{"n_layer": 9, "d_model": 256, "n_experts": 48, "experts_per_token": 2, "d_expert": 112, "d_shared_expert": 192, "activation": "geglu", "moe_layers": [0, 1, 2, 3, 4, 5, 6, 7, 8], "router_score": "sigmoid", "normalize_top_k": true, "routed_scale": 1.0, "balance_loss": 0.000201, "balance_bias": true, "router_logit_norm": 2.0, "router_bias": true, "init_std_router": 0.0388, "lr_router": 0.000342, "n_head": 4, "n_kv_head": 2, "head_dim": 64, "vocab_size": 16384, "norm": "layernorm", "norm_place": "pre", "norm_eps": 1e-05, "positions": "rope", "rope_base": 500000.0, "rope_fraction": 1.0, "qk_norm": false, "attn_scale": 0.125, "tie_embeddings": true, "parallel_block": false, "init": "normal", "init_std_qkv": 0.0347, "init_std_o": 0.0, "init_std_up": 0.0347, "init_std_down": 0.0, "optimizer": "soap_variant", "lr": 0.00224, "lr_mult_qkv": 0.7, "beta1": 0.95, "beta2": 0.98, "lr_head": 0.0054, "warmup_steps": 200, "schedule": "wsd", "decay_fraction": 0.896, "decay_shape": "linear", "final_lr_fraction": 0.0, "batch_tokens": [32768, 65536], "seq_len": 1024, "doc_mask": true, "train_tokens": 325000000, "steps": 6919, "dataset": "wikipedia_en"}
Below are experts of layer 3 (counted from 0) of a mixture-of-experts language model. Rows are named router (the router's row for the expert), gate (a neuron's input weights, with its number), up (a neuron's input weights, with its number) and show model dimensions 0-63. Each number is 500 + 40 x the weight over its row's rms, rounded and kept within 0 to 999. Numbers have three digits each.
After each expert's rows: "mostly gets" lists some tokens that are sent to it at least half of the time. This comes from a sample of Wikipedia text that the model never trained on.

# expert 29
router:550425454507458508466417546456457511488440479530439427539468469456434541393495508454508459493487463468510564523456478495478516464534479484476517503515453511511553540448520538492521482479503470
gate0:508525479530510517459436526517504496463519517526528518565511516409443523500481512496537479476551465520457523569429517460481475472560465454548581493510422444441528542479515496524474489475452544
up0:509514462552484508500490510485579566438460525559517435549456493420481586466485514470532495464506449466494478518441471448498534497541524438472614495525461471510527506501499554526421507546479534
gate1:498517507482450567416529538438525520538457472496508494544542454496473456453456496453500482500540562492494470524528433541515474538505475479476550487486481413502495456521495478488536495518515505
up1:499508519521481495422581542510482516523494511499460573568522541490504491547558521489509498497486558513468515552487547479425576475528531491540507479515523517437464485549551484536487444473456547
gate2:481397493512538475409482467455554504556466487487482502536482461484517509514485546508469446494444485445517506545459536412503472412562508532516548477594526498454450508471520536487507466515465503
up2:459554491534500458514514513529476536478580546509562511450587519486478484511491410466382520485495598477524520478563565525504580536487537449529503498515456499515539535529506442482526569484496502
gate3:484485515514430495515411463539496466537463526501520426551483544477481497463513536444488458479496513466481528485527510454513436557486512453447482506508506495527444599440605564497520525480483418
up3:549552462428549493518530517478523467497451508509532508502537498565512500545478469617570515480530476497532490450557497488546446516486531502536470470552522480524536453537513437473503536534527536
mostly gets: " main", " political", " play", " central", " Bal", " food"

# expert 20
router:539412457539495508548542479481455529464468478451501589460519519472464520493421424541516498521530490539507510476399528467543481499497480532561537521445510527467505450496482519444416506454428408
gate0:430511503561476503507529479463546472455462434487488547488569457477484517504460476538475515503529472475607443508446480489552510554533537487503578573473521505395418542485495496548501573536484520
up0:545437480456490555509504515556522538532506496446574475470478461558491493508570491501537452507484468564428470488544512529501491433490489494511516469507492526521612536466482490488474457539554538
gate1:497496504484556575587565555504488499536502560544506533548524534500491491485511543466567475463531510514571501449427491430443580459516545485449568506511536492491476514486573566483408574525452528
up1:497480492461502519382498468542510440446483452547490471482460473506517529464491464513490536497478498502457454495542492532566463504459421536535450519447491534516512498531467473500603494460572489
gate2:414514442523504525465559523505519587490475506528506470452528485517473436473478436491474502592549517466484537578473496524446483544513566471547550488435521428525406413539580560505526511524483399
up2:464547455569458471510502507502561520481546491472523513467538481475517428530551537496433522556452543450496511562465457559529500581449532509459509480554434473508502489448510508527480510571531492
gate3:489418436446442520476497529496529611491458476437464513495505535517471514511521542536490488518508477560450484522429557521452478542502547572472471451463514533555455488544540572422548520463499463
up3:453439463475460515484455540461522554525411531473453451543520523462491469474459515503545514534514469554515522541484581517476509536477502523538512477422472496526528529492540519415522509480484460
mostly gets: "|", "°", "″", "′", " •", " LINEAR"

# expert 7
router:523538467452530574562459510469528576452551489464528487498469493515482524507484505536460492586481490591432506537608498435432519505583503541560490487509543474487497386521505437442516489475516477
gate0:530510455463533530493507482476544528519473417530482467536472530472538586479463493517594582454457513536505487535541531454425544493538495471579456528512462491518544478472547481434431464517522538
up0:516546494526530478520515566489500575532460517559508532555442558510485457536442489490549545454537449476434519465535445455478547532525464502552469457427533526547411471520445420475422483462460476
gate1:480570451500548564513478527543519505417501529536449505470472468444528507431524532519463538464442503474477559478530491529532508443504513555525588505437506505514533530577493446528443567495508496
up1:512470438521477499553488505612474510474499544518462459449552485457555508470486474563498477551492526531512509488572494508468409457505543520511548511506465520540498461597490522527489564542476542
gate2:470569457464503541653483567490429501564510396442502482441498497431487477452476490569530474488469447453456549476562498509467478503559462513537462483554523466515495529481506497451469513526533477
up2:526416509462488455520423513548473561516518560503571509539479552426452448528492497479472470444517515551518485546552543512565454451463512484486486471477427530507488424431552538461493564514486550
gate3:525521515473514549460497460477519567487484499499466539494481503505520510514570548497429520510475424428410542503529585537465478490564503480475518541473532538480516428480474546403555469537536539
up3:497546521539552490492527499568503483424470502468446452545492441484480504552513566537507456503475518469481523475503479488532499525475509469505467553550472591503470458482477514499512504471463446
mostly gets: "ant", "ident", "olution", "ol", "oc", " chronology"

# expert 37
router:532464494424520516501498518420504505581518515421481533511493529507505461520474569547440474486518454506515447526447473427514515482471461511496470506500431582487593563490476516461542551459500519
gate0:436542541571467463533400506556476476545421564454491538513502545463522456507546496494603424541443560527466526499542500474544478438498493511530580536542608514533429475561482486437479547508451463
up0:506479471400479519475523498527516454502458412526524446438540484469461497542478497450494499525499476472539477503481420526515575582487452507445492493412482434500572527496523530493554463451514514
gate1:577531531536492433510487538446527472499490470558498518471487608464515454449396531526533499510571507490482441535439544474540470544529454443536444490509510479541491491555460554506477483504505493
up1:564498527543492437498525500508496489456476427557559523479486524422451459464404530486510492491550529462427441578493554536506422498557484511516559486491513457531541505521432566494539508452490480
gate2:559531503492530493465519580566498554485560386510429466474535569486475475504531532453528559422536548492529471555454439506557454501552463447498472421520505550445489466492483487479508514501497513
up2:507590489519497503493506552491486477505542436556544489522503506572537538544538510465568491496547535525530448482526485504515560540547495487442426532480491548523502435426531486489542513568515521
gate3:495502480501456422560433525481539538477478549510529500406481409559463486411497519477506448456552507461445487522459471495555484478435537475483486588509531482542500626522431526499512547507468562
up3:568469541561521473443503538426451457556429542498489496485514507412509542499471581514471500499485431413508526446563496514517396448577479495475512498528449536588431564505546481490479535529478587
mostly gets: " Lemmon", " Insecta", " points", " Athletics", "Description", " David"

# expert 26
router:466453597541487445528488521445404468558488520492474505511521582515501553487470494420504455537523487482454498501542409562539468460469515523541387485477513520484487541487517530464527484541486516
gate0:486480497531465410471367485528444552497524554533525522564515521466477489465516579486478527531555566486509495449472496543555509507472538519477508473411507452490487551518462517457441457538588599
up0:464432467513506446437491523463510543502515434550457495487542562510487446471475502538512392467574563487489525465459541483549532490491483586468532499547525491453481487530493485461540573496535517
gate1:547495560490499472429500556472508525511478567575512549470522561547457502467492536453464574528446565538461441580556519507505490488573540510507532509443592497486421492517489530464479551493503456
up1:513442534480470496459471523520527520404523495503554492437399489480483538512488506476531531562552537505460438547546486518507564487593487526519465468472461557530489502443499521442486459426525608
gate2:469526559458478438542504553539504561465502523502560499542566471487447461509521482494556522442460506581546439483503447521546496530499507528508498482466479505512512501479529543495435528460568477
up2:498461474515462514491450552577498518526514510515454417475471525492461454553484505497440466511527567471502492469467513573544467520503468540462493473458549546447457491516428460515453557579472500
gate3:450492495492503502534469471517482541449484506586469639488530523522517519512476479542445506597495492496521492476559479563443441439574516541482474551501515516512432490473511551440500498477452518
up3:506496486509514460531516450488486530517513506545495503438520517478502576526476565502454516564521447592521505480594559540442444497587553507529470550513514507553435496507552519510519519405493512
mostly gets: " $", " football", " JPL", " MPC", "_", " \\"

# expert 17
router:476428509444484525542435508408537490556509538474498538433440491499493532540416536527466471481523452546428471553506444400490493545526530524515528531485448551498563546487482469456533522521534486
gate0:427448516526504487486501560461523551524500513486483489482543479507504512479443434461574567414526550430486493465488585432507483462520506550503493500468495510571511539495493503501450507541545457
up0:565541456488483467563517467546503494522489521559580558468525573468432516497475551517450520511459502544562535590517395509436489562538460521490463515529468472464476493513547533503463530452479465
gate1:467529469453562482584573579491478500509462491526510542521533552476467492523499502510419507545499524461540474527517567519544476562488498502582452540529472542501500521493535462516586461496544470
up1:522558496448481522501528566561537519540544455534511514535557511522420490508438497543485473544505489458505460538461585493591500565450517472498497472541461525530528495532510389574532491471453485
gate2:466514515490553502556528472553493428464541473515490396468545459514517477506524481524397553541434549511519498573486472513484504501489477505539504455461507508491462518497490475440499531541452508
up2:456554543583517529592413430524589476520497454533554499486471458524463501513515489530518490564440517500526530594476505518518507447515612513495484463533514535528493462515512510484457558517436504
gate3:506471486489488519551520471491496421520483495465532577505440479532451444523491509512551469480420496462463579565544459463470522496463535529538502491454514461459493408434573483459466445547471505
up3:453504527493540520492511450455548533516460463499565495524558514526530491560434502468544419494492526559510528595543536547470537506454591529451562516500551463496485487437504574500512486577516480
mostly gets: "Plot", " pm", " Conservative", " keyboards", " consisting", "        "

# expert 3
router:480514496523546567518451495574485541521476536517523488549533506476495475472511416470484512496432509507563464473480522458553505404416493432490543544570476486471527441458422483426554528555488499
gate0:522550482493463488493558507479547594512515518551522495475482471523492451396472425555535549460506448449528545419461469556423563506556498420500417473546465477467479510489431496436510650561495519
up0:503533560541414465497526529477503425417493406434487458474475527477481490580461500460547450520469443466527507514443482572511488415529452488481518500497543512465512492507547504488571567517459449
gate1:498531456497493479507463562463458468515472480481494454499537474496578545464498501442494461486524585508443524513537485454505396474488474490427518519431462472518547435462438567470530476544502433
up1:558515575497418498561503486529548575496503506560547559512510461532566551460530523510534512493499439446531545457493470485478532482466474499473607512522518505478512497474491509437483539467531482
gate2:510554468552525490493541523508516602513496458555496492485468510479459455497527481530519463490489565490558440478497484532541475552483507466521439482607428440555552497530456454481495516564515448
up2:501489446548541515474512502497513599510513449462468519498499529453480466552471577513542469500465563449536436525493511519547511503485559486503442486524503513599529528551492438477507501492513466
gate3:520480448521495488506534532517464525534514538464499471534469563555457538514482461523551504463475550447549532465509579520509548441409494397486532448530483507498566519474476496429454477502511476
up3:509503493492511568517567485543494498506504470511517503486493456450520520471486544451509484552527466466446502531545529467518457545539446600494489529431556520496474479559508519550533500449505522
mostly gets: "é", "—", " under", "è", " (\"", " Montreal"

# expert 6
router:527477484476547558535526439485548424506555499488520552476512473492481487514558536458472543517518570492522495495516506456459421521579515513478462464499456437467565511424513544546580421548474517
gate0:499461494568475540540466555496478529471418511553450468563512497500482509510514520480506477471533483491440531524498570565565425477539494523497482465495559508436529516568560502524556503543488405
up0:510544495439531411479450499548464537529480492415483436476436544447499454492531451464540516574559501518455473506533455534508533492526437496479463504454444602525513526530534514480526549524535538
gate1:554531563448477479523537427516497455492477541480544587538530438490489508519480541566491492468415516476435536485537500446475489485488526434494512502515424431524539475434525491519493495451502472
up1:520499544475460500524456521503498497471558575496506529515541446561487476483453461564480442470486501523475542473494576459509464486493483461528550493497472392494592516476524452478503439456502513
gate2:456490487577437462525489451545512479451514499450397490519580558531497490499438524490495479494408450475561457532425528474441493526512516482487439487443522509497465524508484533508511518532474511
up2:529506506389544476508498461482420499572483482568517509517424446480484497503540488475461537534523523510483508493612477533537513492501462468501536561508542531483536535508525495500496506495468474
gate3:579528458533510504566521458562510468523585523496512485468519574515454504491464483463493485543556504473476479472505515489437530516481566548515579460537470430447488540459528526515512481497555593
up3:468563566532447507540473490555485489507564511481538499532492469491441532542504463564433418511562478440479539482489456462526466449500456525494544542487531470458451547414541537524469529487495492
mostly gets: " same", "0", " second", " per", " third", " long"

# expert 19
router:501568536503428492443511550523425585537483481464490521488481509511490512443458493518461464492525435416509525480438531606465527450486480481546493489546470550480448409539485530493474471566504398
gate0:594492532491469443456523466550504568467452541457527497530535531458541477501519509538402494508526510543503560477537546549477564456569455464487518493565498540570470516525599530480489492570527432
up0:470456533473509483527471551472506506547500512534440494511535495519456548501523484511450464571508528509500536377464556481539507530466501451469577482478515594516500471590509463492496448457512504
gate1:443512499560529494507500514511476533517479475510450493561509583480552553474525447511487463521438536412480568444428505515490496495509578621476520511507589528518523459488485592480504542497466431
up1:497510492568449528526569502469477488500540480484526448518544538559541472455459549456543494581463532514487506504511546479481522534498495525489468491443508528509513461550482523541510519495539486
gate2:494549509480412579536548555428460476512503526520512499513533466455497508516459444530450501474452539422515508496462475483460509470473462492441432508476469512509454507550479504581582481558593461
up2:500469570483524475525523464486501524464503464567549522470568479498526478463510466477512478529409565520520546452428524593502438486532522536452384457536548494460464458489574560502563520571540485
gate3:441519528580510552484516475519463504498511463518438492504498425430553509481514415521499527506568449472458532471514507583493479468483525488469539552509519480541441516434446547461462540519456474
up3:528497479413527469572472520519533427515557487511504531510419507461487529500518532491488426462453553547561460489472477531549486519452482561497489510484481437436559526511502434571491448518519506
mostly gets: " MPC", "apo", "ydro", " Suborder", " Insecta", " x"

# expert 28
router:493481476520497525518513490456487430520481494481573544512427509512501545442506494467535575574465546492540466394504476448449400594463516548507483535468576435488455531521493485477422525468506526
gate0:494457569506581499412556494552519503468496531446543431542474527523521570514503491483505478480547438480511483477466500427482515521509553540451468467535459492464473511471494412519513497474503464
up0:446498501518445529472507441475473417541459528500465529439403499446565491504481470496575512546462518497478512421495480500450486503539486503465544538459581537514534461477451577440475487505524502
gate1:488569505455508570466519487553512466460495495422560488516561470514500428461515525474544597563474532578530513462481536491435483498483499456551475510451524474515488551521491529523481505477531524
up1:533471477393502566474541538618529525500527491449522536483549506596432553486530513509458508506553490494497558438508514539539459516487505442566529529553556479509497498488542461494516520566487497
gate2:495492420484508569519446457448452569539417480473497469451465532455499496471567509539529543455467445463481543491510495495553487509520471465498502455577549447545537567487486480468544517472446420
up2:568468456538523472443557528520506425487532477498472473475461505541477490479465491518510442488455465537460520462455449457498486505521546540541499531519461564443421478542474530515384501504502506
gate3:505507487540527472487486519484480487476435469532433532524462563512440519523521517411384509490494446525540488442492523502479432475597528513480555529566517456493509470539437482526561478527485451
up3:490529412537546479487529492550533499473470470566508531509532543528501553461506576476517501475489500535609526479528559496489479484497493427428509573544463516536507507502559460493559503514473499
mostly gets: "000", " following", " century", "56", "70", "99"

# expert 25
router:540535544475522560508497494487486521542532470462460518406480425566488503569470546505440517511485494509499508509550510471522530468523506501490454496477455509465507506522487532474581467532460504
gate0:520486548493480531492481429498504488539491539545526553458447488569487438543512499512487417516472515573554526451485552499484476451505499513466533465479456424519521485492453457506491483508560460
up0:484416491549479522516507481499500480461509480437521511459560463502434527498422465481487429502460396474489506516555494559592524592523514489478491549560545458588531497454477532451499479461432492
gate1:461563441511516488496494431497520518505469523535507593552470441499588442495477503456513504504555505478573523482478526450499547461485480461468535538496532525603519505506473607503487443511543473
up1:554483469540427464592443506509543510510501501461469458468493530488420554525424451522510491495451465477529406459443468524468509458557492488435525488518525468499533491478531472538458500469492483
gate2:511464468487549456527531396491516547511529494547501447495529483524488435469444510473536495556526516490506454563554468466511453453605499519462505538493476505540526553503490488483521496491453525
up2:475431543510554499544499551482551498489480561464480533525508473555523524531550498448450477472487516520506561401493550586527551465427497484536502451499485478482475495511548475480423536490531415
gate3:504494471447504571474582524517554546507494481416485529469438464466480535539490559535610441553454528446472531435479529511447510483443529494445458463467534472435435467586470521481479529514515480
up3:490488517463490514429545565519503479538472486439511531491557539508564515532495597505573482475460531424493516426500547462531504458488549455476457496525550461507417507556493497475481495463451508
mostly gets: " L", " G", " K", " C", " W", " Z"

# expert 32
router:515514579490509503503446433497471554488487502484450481400450517475465474516495503509440476495537482411413449494516412466608524507556448500477508535515458507578517454493483522506518508555506502
gate0:513521484482534529529470477487481485439537522567509432537570546521472448515443535466505561493485532456504539432568468471462594447418535425518465537442528418427494456547485526581480515539524532
up0:532496490497529455501555526549513547514501496416426546470440512479514517436520451553481514480531447538524377557462555487516418531524460580468528472576485546536523520484474481456544501426467517
gate1:540519556474483520423559502532485520523520444564478488441483520473549439544531495527394499497542413515449507498468552450482532524459566559449519467463504465522547493441501526417457444557475482
up1:548542504505459533478574508514581444525516496512494523477543544476487500457509483535533418504512521580516497429624447533523488553507473451427491510499468493466458533600539533512503427519573467
gate2:431483522458479525548536491404506450517505515544529459610506501560517488449556530498478406569496589544453490590519541512470492506509557527467494512531438495493535490431489498448473582469542565
up2:543558592514485483460451541499467546536515535497523482502498505418511482469434518504574503475523510511435469502450472480504526428541472442512455541475455461524498544518551552549526504517505508
gate3:463499485494476536509451535616466509536483431538485478522456530368520558472488565513529517442434468507510548489493474456458586571480479441490476523514512514456482474483508452539459542508560482
up3:463495436567551517450455541568483502512531487576522440524464484477538533491556591535414555506521507443515497492537510452487552501441449466555522504478520454497563491507567478501494499541466531
mostly gets: " R", " Sh", " J", " r", " Le", " sh"

# expert 5
router:493491516503537510459535589553445544465425544448499533431465500489440498463474502508568484461577556499488458482486503419480552421475493555501528449491453516538492520513510470471507526493522505
gate0:467547499421525480476521525494491531503544497507496503471459473565487526502522488469576497432476456500548504554471539569546483517452514531516442521508546499535485518448476537499551572560576568
up0:497448491547485557487512484500489534481546571501484460544495521520467463452530512516536401462532532462559448500529487533409434469485546473531555426476492449427472591558454484522481476523497453
gate1:449461544541510495460540456493534483524500488484568517509449494529549563515529533541449557518562508481500457502467531497543442467469490575536541451503457483485476466494513442434501482498533553
up1:498469501499498507580478478417484505524540591476488473513455485475497530489505554574498459540508514522446432592430521526420516491489455458500458524483546525548456453499459410493495525440490473
gate2:420606493529576505559550439461537546469465468473515527510499555487510557502463474558551525474509455547561509563510513438508482528425483474443345499552455554441487501476470420440557486517526497
up2:464553490505522546572474429431497510528467466508469473533514477557543514517486525533596526533545473509488501555509475573515422461448455466466390477511438510426463497469465472460485529536468512
gate3:516448492520486505480504525568476449562481527519525507447475495487553525420411517508540595498523549495527530502468507490543505595521552496572534450502477448484548524485448455430507458458518487
up3:512505512460533513511502511561462531415535486493540484527558431557449480528526420528471515546541532477493472533467490450555504503535467454487534503503475434526486429515520582486510501492526483
mostly gets: " after", " before", " no", " not", " con", "History"

# expert 13
router:562477546459529464483409474470516535498577493468468575484498488487472494525501484590548537490576464454480507487451458549521464509501471489543499531553402521436485502468510570439539474466404449
gate0:445534497576607512503543479466444503488497497532489500457479517529506436495522488525516460485517498451454534490492431471422515512552477599501563466511479557439441593467452519464505524453519454
up0:507491468470450509501453519561456574432537561499452507514485575564514544490507454499514509517532494407563496530530523448520486558365563535503528487513515500490520386475518505528479482540529481
gate1:522454519503492468462485520556517465587497554471499443495456465516532510446543523469466521521517580483490512526509493537468528449440516584509431544465496512518410530487539545491498499526502518
up1:493488493529437515474549528518547466444473511473477560485440464514462435414507542404482540540499498467503515506472524548473466521508557529539526489488498485493488537520495525461482500436497482
gate2:509544561400560492501483489538493517513584555475477478493526537497511450622541490545413504528486487440428518466537537526472428471436563513538453520467533508534506498532503496505452470483504541
up2:452506511503526504541487525544626503469462464431500509544482500479464335491462517490535523463485473475517530535539487492553563485521494446505492482559541527516493486531493475551587490441499519
gate3:565495478436511561521524483469541502539516467517535575554473523478499538511511534533499472520505499516546580496450515512550485490556559477481503538521486540484537467554512446531531513436505546
up3:400560491471499605497508575476518515428484468463488517446515539480475456507481524533520522497444521511516411523522517582463543541500534479503508474493415477545440568509523532484560506551529474
mostly gets: "ously", "gow", "amo", "osaur", "ine", "öm"

# expert 0
router:481543558475550477547490534509528478495543499483437498432536489484508545525424484513424540520566448455522510499512444449501532477523486474475414497535515515421443517517539522487494553563528506
gate0:521493490454463580475507524444485443516532458473522559540533496499456544493544489485408529454535483474530564498520451491515514458509467542514447472555483504510527541428473457479531419453519483
up0:535520482465453537530575524441521470509491525509452477466552570496496541467545467455473530437485488460492497479551487537565522334508539525492549546545549421524458485490467444504501448506477531
gate1:491499494496500474514539563535426542545536519554530515534479519468479443467489434453517505516463519542545486431585495452462518502514485470451490517534494466438531513546476496470540467442488583
up1:458531537445508461512556433524519585484480480473473490562549511388584576455492408481436525523472503494487506479493587518514512471565540488500495513549503501509555462539478479515468553459492512
gate2:440487520554495565526477508471535488499464553481594540529570501505506523504449477547522563537502429591471441476590486493409524468433461490557490491451492481482467545514507566476533507541500457
up2:473471515476507489550542447496445502507468535503531533588518487463449495514452527541482494579482461542475502473571505428512508442468531473527451501487481466535483586513503495552548512504525499
gate3:491549572513482457457501515455468503424514530451556495487472442528500551500443463507495509487446507524498481479510582519573443546490518496461534489506552469523544537524467576427532488516517491
up3:526529475511520477464481493560508519431513414515501540511419488501520558516447489521519508476505481530504542488525522492535515547474425501425514513575576475482510513522440519413538499533495484
mostly gets: ",", "),", "\",", "',", ".,", " ,"

# expert 42
router:523554479515508514515538474455484503477499397561444420500548460529528459541550473507542552422537461533492511498454470500582457516481515551428535477445480541594462549503540515531525537518400552
gate0:510571534500493453583509549518490605520433460474556602468500451444523532496476531542499464453528406447504503475439487410464471520499520527447495520489465491506454498545435545525483479571531498
up0:482476524557514500525521557486577493469444560452530536458528484437555477482555515503467496453442565561520491518460507503494535521501503503520433560530493541511503496570483525532502487507461482
gate1:485479492458513530501500533481432574470526441519542533478463516550585389537522467522520586467499511458575485498512579500459438518516525520502521534483477484525507477497462516523531481516520521
up1:475558501513552480480475514517543496529478508526504480530565571495551444539437528490492448458470496450491534495469536498453636505543448465478531497470478542498470592476442505575511479505463538
gate2:485492447577513497547519494488522546495534492483463445496557436501490521491437467497461540537477487526535513469474501530461453498453515478501532460511454483501518452567494492527448529514436528
up2:455566443553476524543490476560478522512530504459445437413459429458528455494495516500502467468486458469497502501517497507535452581470491444480562488499453483471492438557477532528446465478511462
gate3:480501534493529448472458475491484463468543455515519507465440565493526520471583463456602496517494509455470436504456474521467492463496403541465475576571524508564502440538577473492520503521446486
up3:457487450579494571454506569522504534549432479516466521537491480479609515515449576466444443493510530491546527532480500468445525526530573495516464514445500527427500447483445515493464470511537503
mostly gets: " Total", " held", " released", " published", " built", " died"

# expert 2
router:527465595471488467560471560421466467534599518458494540439514541498491530520494492560430470443589520501487485503517425439485552461525492468479538486524480532599515494490479540480566520449519486
gate0:427501515562472536534514509519530516510524561521492538531483625481521419531553453467447549482487543502521511526486549489390499480518538460470481467487498594498503524530468567483472592495583460
up0:492542484427524535516498430476485479547534480488521570545508541453518520495476482511493495501571438523505537569516494473533530440457569438464459482514477453443510452534537476516474447535497492
gate1:510535532502504516574502470489537546554489485508553544507506530584573503551530473494438546523522536494517417509447494419422471540416512508458512436525557505487523446545538495489537447499533440
up1:516544454522519493507475521518379459477512475518486492475471477484522512443492488497500525516471518542497497515530462487520507497522447469407493517443494532387474540504472450459510481568508541
gate2:595493550529576534552535498511484449435526468491493486531472535493553540452420512516532529576520467431494550465522540387517443494467540464572593457537515470441542462567432484492523452430399495
up2:396499469451516463465528484521503520580499475477482544498543489430428441480568473515465464491456549532490488532462461560472563519528511497452492547498511546521482529457619527512460525494600526
gate3:510547525472551499545464489441458534561518469537499482587481498529496509427562525463522475534455523548433439543405538565534554444455480470566390494506528515472496456501463523517531507433460472
up3:498485488551475547530521503542484472499516507488557550474536476446538502526476499489471552470502440459502511508477461419458488551494534502482537510475532464517489512499501561590506544591562528
mostly gets: " 3", " 12", " 10", " 4", " 17", " 16"

# expert 15
router:572476458580557524559492485531472473536567570481492492465534608489536550534505501496448511493485513535438523479503474554509555506585503512584427496443462553427481472525461560525501532469460476
gate0:542508557520523554480557545547503466516515518465531469553454567489573564499549454472464504529531579546488487492600577541564498453490461504411493496503536491476454472542526481435509487537473530
up0:384579462526480479495437477463511469441439480478444494489565440550480464473474573473531434450497469466492491502493445453479512515556541450521525463458509502532514507464470463538467511513554483
gate1:513574489492546565512487484488434536466529543542504473551473477491528487524562535492493545490509530507540557464532477556492525514489546468488462523496495520483526478498508512525517486512484426
up1:463501546458472530473517523541448503545554424507489505514512496505480480555462485458491486478452537537497449542498465460475435499466433469409430422488524472517467523442454525479551501516501537
gate2:426531525525498550502439486494448476447476520529396407535510492447563526418511497502500525483430519539486450506529469472507480461468488558538395458444536544516513494486420613523468501510571537
up2:537479547515556520505511476480456496430493521515481488537525523492476443524507514539543481518480459529459474484523573544510562467490469483503550494468452508542514428525462576556485535440484445
gate3:543460462512464556557456483564484512490522478540430487521482543498495418512530557503527393454531501560538519447468477539542521498454547431472505520437478570499410487453534561528477467515574494
up3:460500475520495554431488492535520531536484584537510506469489507512481515470504480593473489575514483448507561561522530479465504468521471483572527534548494402525483510505489527493437459474468526
mostly gets: " a", " an", " S", " d", " c", "p"

# expert 12
router:502512572557463494547471500470545488517532516581490596418520498446440532449491567475504508564498520486516417471537524487539514511569525535573475551540480493545582416500526509480540498463515493
gate0:491439501540522499553497544531475421399544477474496454476550519474504500496502512464491465490528481495447524432544490536454544474525520455547521524540501526516476463534530532498507487515529498
up0:492443484466543534548522503481488476462496498512487487498534563507482519485460518523524481538459509514453571508460538528407492515567465545519502522520529527575475473494512610483493506585554457
gate1:464496508535450526531459529457516477449402544544493491518533543528500497544532511522522559498469492472496389490473507529489493455505532492487500508550567504554473421566552501560544452506521470
up1:499405489572468517564496477439472498488456463503482502467508503552549517516529516479497529450484438438445462464422504527508446466516520579444468549541533466575474442547593507595466484469480539
gate2:466532514521491509506566477478469548508478474484537483472488532447520514492488506509418551473534491449496489438440430572522469507527513460430487523479481390508459540437516559528465516528549414
up2:488465505460553560473506427464538458555584511482471484502544471550460475462593468525599459460486496539542491491564563477501482486478457489537479439498531583494519490533525419489531517524488547
gate3:498523565496502487466487467562455532454464488447472485504485546620505469516530481479530450450615452546432515481499545520493554475531412479463513493479520449527525510421524471550463513538470449
up3:482449480534535431477475510412513470526553557484518513513536448440564561495478553554510537507445550490552508504427467482456538559469561545519437522487496549534473527559524516454547538475491537
mostly gets: "|---|---|---|---|---|---|", "|---|---|---|---|---|", "|---|---|---|---|", " her", "|---|---|---|", " ±%"

# expert 33
router:501534531469504563452477478438522481560582587462488537532536442440493512565420536494443528533551460496499419533495490483482455529538499487532488446454484513511500453432474542501528457481468504
gate0:499451466492441518495511500555517514495514518540570500498443490546501488431504461465512539484476525531535433493445547505491461569466505523481576474479446441490504520506488462437500507534479529
up0:463441510475554461537481545496534584491590444582456512530508510441454426532530502487453491549516564525495513545538481443542495499533452516481486568503535483426526542431493566484479506446491554
gate1:449481477523508567548513447548542486478529570479539528583561483471482494525467470493527568484498470506479479439527530535508541504473487555451538500487431509530512505433499584443418441491500463
up1:604498531492506559536524470511479568476468512420486474455445440467482479427536408488523506527494466503479433444497528539495476524546560478518472513518565566514578485528534572540462517510508438
gate2:523532524447479520463422472505447433480495518532542496535498470472500540406509496528508504523520528479479607470453527501439477541519411496537497520516525537480507561481493512514565459506452409
up2:539495472496528545556491557516494497528484483528525470454531451424451486462529454481491471566512492506520461468544453540526483503592532461453523498543498461530516446529524510484597453462564482
gate3:510500466506509516546480569498477425506525562510553495497447450499510549479487528528485504453507522445510475447534525448458486423515444466509511428484499502556458512493508589590485483469452551
up3:474434452494531420440442442472480545477515532408492529539544475508469499542514432536554554489514540530439488579479494535484462531493571534539446529515490506459472498479462548475566520443535448
mostly gets: ")", "The", " this", " The", " This", "]"